Weights of a small mixture-of-experts language model, trained from scratch on English Wikipedia: a sigmoid router, 800M tokens.
Below are experts of layer 5 (counted from 0) of a mixture-of-experts language model. Rows are named router (the router's row for the expert) and show model dimensions 128-191. Each number is 128 + 32 x the weight over its row's rms, rounded and kept within 0 to 255. Numbers have three digits each.
Before each expert's rows: a language model's description of what the expert responds to. This comes from a sample of Wikipedia text that the model never trained on.

# expert 35
It responds to: Line breaks
router:129116121101099096142202101118115138154155192145137084130110142184156121212144139091090175125140105124084162150127156194157152152100140159139123177129116094111075131098097171067079091160147084

# expert 36
It responds to: Spatial prepositions
router:105086130152131090078178092076119138095134133127137115140098107182178149167088082094095146119125085062165093176140126118123207161116143164068150120140162138072051087159134182103162193089161136

# expert 40
It responds to: Table row line breaks
router:213095158175216069107146083095120148144111151135099173127141166171126181136144151119174093091133122109122148115115140141189107084014176167174072172138085119045129077086087151097155116182110112

# expert 43
It responds to: Foreign-language word pieces
router:175140120165116162174161127121109062177186113120189071144099163156131168153108103131150090157151112108151076075134113159144112136103098105140120126164090108130125106094126134116149134196099128

# expert 34
It responds to: Latin species endings
router:131115089149158156148092113128160103092177140116164175104091134107090092180097114082156123156096125111131158104176187113151131104119115112145099134091109103113166108182099158144120144136094178

# expert 49
It responds to: Determiners and LaTeX
router:124115117163109102126165107106095083107167140125155167138128154138109165137165112118127158152106106171144136170148175120154114132211034103126149133056134129140131126120089151127121129133149123

# expert 2
It responds to: Table cell values
router:151079147196144080177133140101143084074133141149140175126144131101074161142128094137145128083130086142165130138172183086196147115200117125118137115148141093066071139100050164071097159108137149

# expert 1
It responds to: Compound word continuations
router:160103158122134159143175168083108141079108146131127123097124097084147100119113128192129193092205073052098104177139163160185141078165103118107110134123090068128139144144140110071152169166117141

# expert 8
It responds to: Sports table separators
router:152096101151075060089139116088185120124127145164226114140096114131095120164147113127129136166166147160117072061134111165130099136143026117151122098111145136083069109151070104125143115172166128

# expert 29
It responds to: Quantifiers and year digits
router:154088137152104105117199074090102096125161166130164154140116140145107169134158112113098132173114090194138097146176171137140115123172078100127128141136164108114086093133086101105133158102182157

# expert 41
It responds to: Digits in statistics
router:168066185144147154153128129099096108141161125096127113166115122117165154101128132103099131110097119055159082171123132131112143084100147146148081161155097088160082160149094114069105136126153143

# expert 22
It responds to: Acronym letters
router:182078125098099096143147216117153143103152173139131117095177140153208098183146093079092165096072137089112086134169177081117111133194132134084156147136148101076154107104166166073138131084158183

# expert 25
It responds to: Table cells and surnames
router:112108119106071106095165079104151085150117119165118096143127119119079080131090085171129137149094095156133130147117131128110111135089130154119055135127140175049047116125123153107128090088116151

# expert 12
It responds to: Verb-object nouns
router:126165157155132103107178148156133175092132126159189143113116174110100151147117102101066105154112152062094071173117194190140152125144109188069128135132116142109086091159134068103088133094114084

# expert 20
It responds to: Opening brackets and quotes
router:123140092159117119123087135108117116103157122124192098106154143117156093149062118124072162124159114173129061106135166183123120090080125089172083165153082100060124166164094100091124085110137101

# expert 30
It responds to: Sports competition phrasing
router:142135187112123127156152200095077184126129122194160125112141202127117123128054110100086195141055128131165129114165182137127146110121093116115152069065143131070073111193093205113179139128122144

# expert 28
It responds to: Foreign name pieces
router:096088131161077126110192125100103141129148180150158123172065152107099196130180102146139132132185112193129093169172180165141124129103179106137140112163091111132063072153076141119174149132151114

# expert 11
It responds to: Month names, day numbers
router:099088185150149151112140142114121125117136128101128124090183086094083079188126142098130130152112135133161092097155158135107091216130117145096145147176161083127090102125124081127115123177132112

# expert 54
It responds to: Table number digits
router:130127107165169135111128109097079113120169129112183069134173148149093172161186171176167166114137141142201110127123156078072065099100137098109075167106160126120131106144093138117168128091119221

# expert 48
It responds to: Female names, as
router:124128148161147126147185120097113115116158143116139164166128159101154132129161091124084121173143154181152066125155174128069023215160093132145144118109144098086098056119090152100170166126157137

# expert 27
It responds to: Space before years
router:144102099130134140118136125102186099079142118163146125110154140170130206095165145102155104123137058149179121148162129126097138202121115071169127085142137129098089162075113112138083147115141098

# expert 17
It responds to: Proper-name first pieces
router:146071096145124110120113108070161159092195140138187152169177138151140139134117119095134178140110120119135154116139118121127131099137122118172120125147123112105155185134132140087082108083166130

# expert 57
It responds to: Prepositions and Romance articles
router:141093157137127143187208110119160039133162170130167159130114118167144062132116073180119136100122127131197125089125132128141176073130084180138118141075149103149140126119067087111075092088101112

# expert 63
It responds to: Name-final word pieces
router:121086136138139115132154111115104117097108136146145130135094092097131160190181110103126139169133149117160140149122148106066143186127088112137087122138168052127112123147112145141089054167098103

# expert 46
It responds to: Census and climate tables
router:176144107147112107104086173104073131102169141114176153085145136186125081133193155105115116112089133157209061149131182151122164133141120140123125115170158069153141185166121159093118158028188101

# expert 21
It responds to: Place and organization names
router:150095080104153152108144173095108170125174144130126106156176163100179160131176121090090098122106128203128118130119175075093076095136061066134123063103132127130130159127092105116201191145147098

# expert 59
It responds to: Nationalities and places
router:105065168105181090142148138091125157121144142086212127108157119157155161186118140187094152117138105144169097151197166191193141139136172119107102147149167127138090152177141184115133130065147135

# expert 9
It responds to: Mid-sentence function words
router:119135149206098137066152150126062085137163169124138059159142094099091132145178077168076166152145116162149128152150177172166138091164105137131131185134163111116095074142110104092190149139160144

# expert 56
It responds to: Past verbs and suffixes
router:135102171130133169115168148081155130090175147085193118107124144125124127099125087174064142107099096097124150108119163183126082138166135135162110133135151140160066127130130146138191111114113139

# expert 19
It responds to: Partitive "of"
router:110107141201093136097134124156102117095121157120186201114165134124131131115107142136074113128108122232154104124129170137151136128159141092098125126091098095123121160104103129063117132129143151

# expert 58
It responds to: Conjunctions and ranges
router:127078103152111069111135122129112137137119146143129140110141116164139074175144139120119177116181102139119151055173115106071095076133106138131074125148156145177139104190108107144117144071161180

# expert 3
It responds to: Table cell separators
router:170109124126117129101108140115190106096148171091167080078084147115107195086109145046166132127089079164147137119150127141120160179182108159087072116145158092132118137095125145103144090139167093

# expert 44
It responds to: Clause-opening words
router:170121126124124110160101133175105092143116157109152157137093110148154089152155134106139138087130121054184127152117134100136126122120159121072131075127146086127114141128083145100098134139183187

# expert 50
It responds to: Digits in long numbers
router:132048138082110133158141108091131143129139205118110136123116133126073122124146108098154155113151124107157129176126161086084071095172119112093169109112191113149090139101120125093087129133094160

# expert 14
It responds to: Transliterations and names
router:175124129146136110078174103093129136152137114140131142164076064192083097059162119145150127125084117161144099117152124144124100091125173171193101107105140074151132096104087091071195156118133165

# expert 0
It responds to: Table units and headers
router:158141159139169119103117135088120105141119121143203147100063116179082084181088090122150096112092115190216172148158157100125109130115146165111072119148132137088121081144049108126164149077109181

# expert 53
It responds to: Date phrase connectors
router:129060128111091109124127086040061087090127153157152104182166106167127092171066144172176105134155080120170173107128123122113153222101148132123078134175162128102157139178081109122121151163104151

# expert 13
It responds to: Lists, records, awards
router:135099135218101138116160109100088152113159160146133147140102164154068183123049075122084124168118121132147162069178158116163151136184071143085142152145136082113077140169069079112166129111142138

# expert 42
It responds to: Purpose preposition for
router:105086162136144146133168079127066146152177122137205107108132160111120171133141140096113105109096105126118131050154177180095146150155126100090154141046067120141082114122109146080177142114076106

# expert 39
It responds to: Commas
router:105119175195130116131126094124109101126123142126129120200094123155075089159083133174079122148098138142184117174144172116152169101120136145093097115168133101138166143187116070107131117131159121

# expert 31
It responds to: Ordinals and section headers
router:141148142079129105122131124099061127148167109112157117101171126156135146113094166171134096107086098109166137154171155121117115117126161145068107084150181055102183128134090139109146116066146109

# expert 33
It responds to: Verb stems after subjects
router:174144173147106183087135071079148098073203120105103120102192149108110132145086126168123127101114109088123150109109166146067076125133111166101104112140148152167100126151121183092150120157103106

# expert 45
It responds to: Gerund and -ing endings
router:204078111163072144102091096097048095093120143180163108128170113101148153108148062140100195099184126125144117163117145180117134102172141089155112093061081158064142131088130139087135139151163154

# expert 62
It responds to: Articles after prepositions
router:133138151103137147137151100119216094080147129202178098122112152137109187160108118135122143136093129149124120132147174109159124120126141145152125099130135074132138177108118150085111090094149122

# expert 4
It responds to: Section heading words
router:144114181106129182142068187132133160123173154129166100177171099135189127081070117137084098109090094142114084120120136136090116169155183147098040143162139099109084119124094090134106138110139180

# expert 32
It responds to: Achievement verbs and to
router:115076166146112098091206157130160126119172126193178182147156097114183078124155112113078147113134086113175149166139148122180120116157105130113160165092089144131137177126106170103175107124131100

# expert 7
It responds to: Year and date digits
router:177094087113144108165110118065124139082155181112114087149098141100089104124108111104124110115126130110161160134160150180169101149146094147082130105178152112103097143177123061100115137172155166

# expert 61
It responds to: Institution name parts
router:125110115118114106141134120106077131068148164151124095211134133121163159132138095143064214090107107164127167090233171187142152182170154087098140125152087128081157127108116112143123143105142150

# expert 23
It responds to: Leading digits, name suffixes
router:146148203106127147118071151149142128122167152105116155103096170146110100106135115141103161099124124130152048157118151128095052122136124090123050145201101171137100143130117109139115089121105160

# expert 5
It responds to: Function words, inclusion terms
router:161059117178116168134150080099135079132134168138167198191157182104125119134152083135136120134177116227118161136161168111146084130141037135150131180120161110119147096106088120113146122161162138

# expert 15
It responds to: Name-initial word pieces
router:126064158143125134154170147124113153102112154113122150152122123118180189108212138126090125161140105101175140126123125117128127111143179109177086095117072120084060082115101081130065106130164203

# expert 6
It responds to: Name-final word pieces
router:136097170182110089134125086091110150098160150150137128116138218141103118150183095101122162153075110156149094164169178154164088141144097103146093094137136135113145102125096140125183154120131117

# expert 16
It responds to: Taxonomic authority years
router:141071095100084048154128117134139125123131099111153131156115151131140076134129143178085141140149093113121179066184180194174078130082192138153124159100124078121048089231119087131079108059114153

# expert 10
It responds to: Table cell separators
router:195127163122092088147079124058113150119122175096170198230113102092111104166128107074166174112174092182148144108128125192160147149105107121137052084118125164120111152200140117115148092125201093

# expert 51
It responds to: Dates and digits
router:149104149118152110135122131112073080139156116148123132098176169191119128180092125119110111147166083143219129125213150117121115151131140128109075144153184110128123126131075134151087174147124150

# expert 52
It responds to: Infobox field values
router:131080125127156118105140185151156115066126178243105086109098129105144175208079156209111151119128120145141122141144144111103109135118135047120133123157173164131123141121121122141125221148139129

# expert 47
It responds to: Model numbers, Roman numerals
router:192085051086106164092085151109151124111188175130133147115164148089210141131144073058145144189094137103164116134151152117136144171148128075138161110173144090111129173076120130079130144156174182

# expert 18
It responds to: Infobox field labels
router:130118129166171112094109096129084151075131113192186116102158177093108102103139119121106099101094127155216144159157183139127084127123093139139135108145166132123154047130120117152111151115141124

# expert 37
It responds to: Prepositions after verbs
router:118068140181081099077134081126147072108142136115136153121151168143147160108165076130072157103099107123129118126130155114084117154126127147161147128139086129080091170100130129111105109137163136

# expert 60
It responds to: Partitive and clause openers
router:216069151168116113151066182143133139085155140108128112152132101146146099164168124163150115153148112145143124122128202174068139083138104122138170160138124139101116136067128132134112100166104148

# expert 38
It responds to: Time adverbials
router:153143144116139105077105143099096123114114158095187151171124163090104147098161152203089091072085131107132149092169172153197108157176114146110149162134132105094186112137100089078084106176117152

# expert 24
It responds to: Abbreviation periods, decimals
router:107085137171090123130120123110177099079138146105198148166162165170145083091145088141126158124179155180106113092194158070100133128097137153098092142145081132115078117085141136142148077155176138

# expert 55
It responds to: Quantity approximators
router:097142157064099070087136083097101139128177132121210127152148110145147196149103121067116124137164094084142102121138152130115125167095090127127080165117163138078139131147091133122057105148133146

# expert 26
It responds to: Colons and dashes
router:174117139136065140087089125108224093105155134130124141123072132051131182209148145205126139126101157115138136128126104179151125161134106104149091201170189131113147157136138171109145118111133111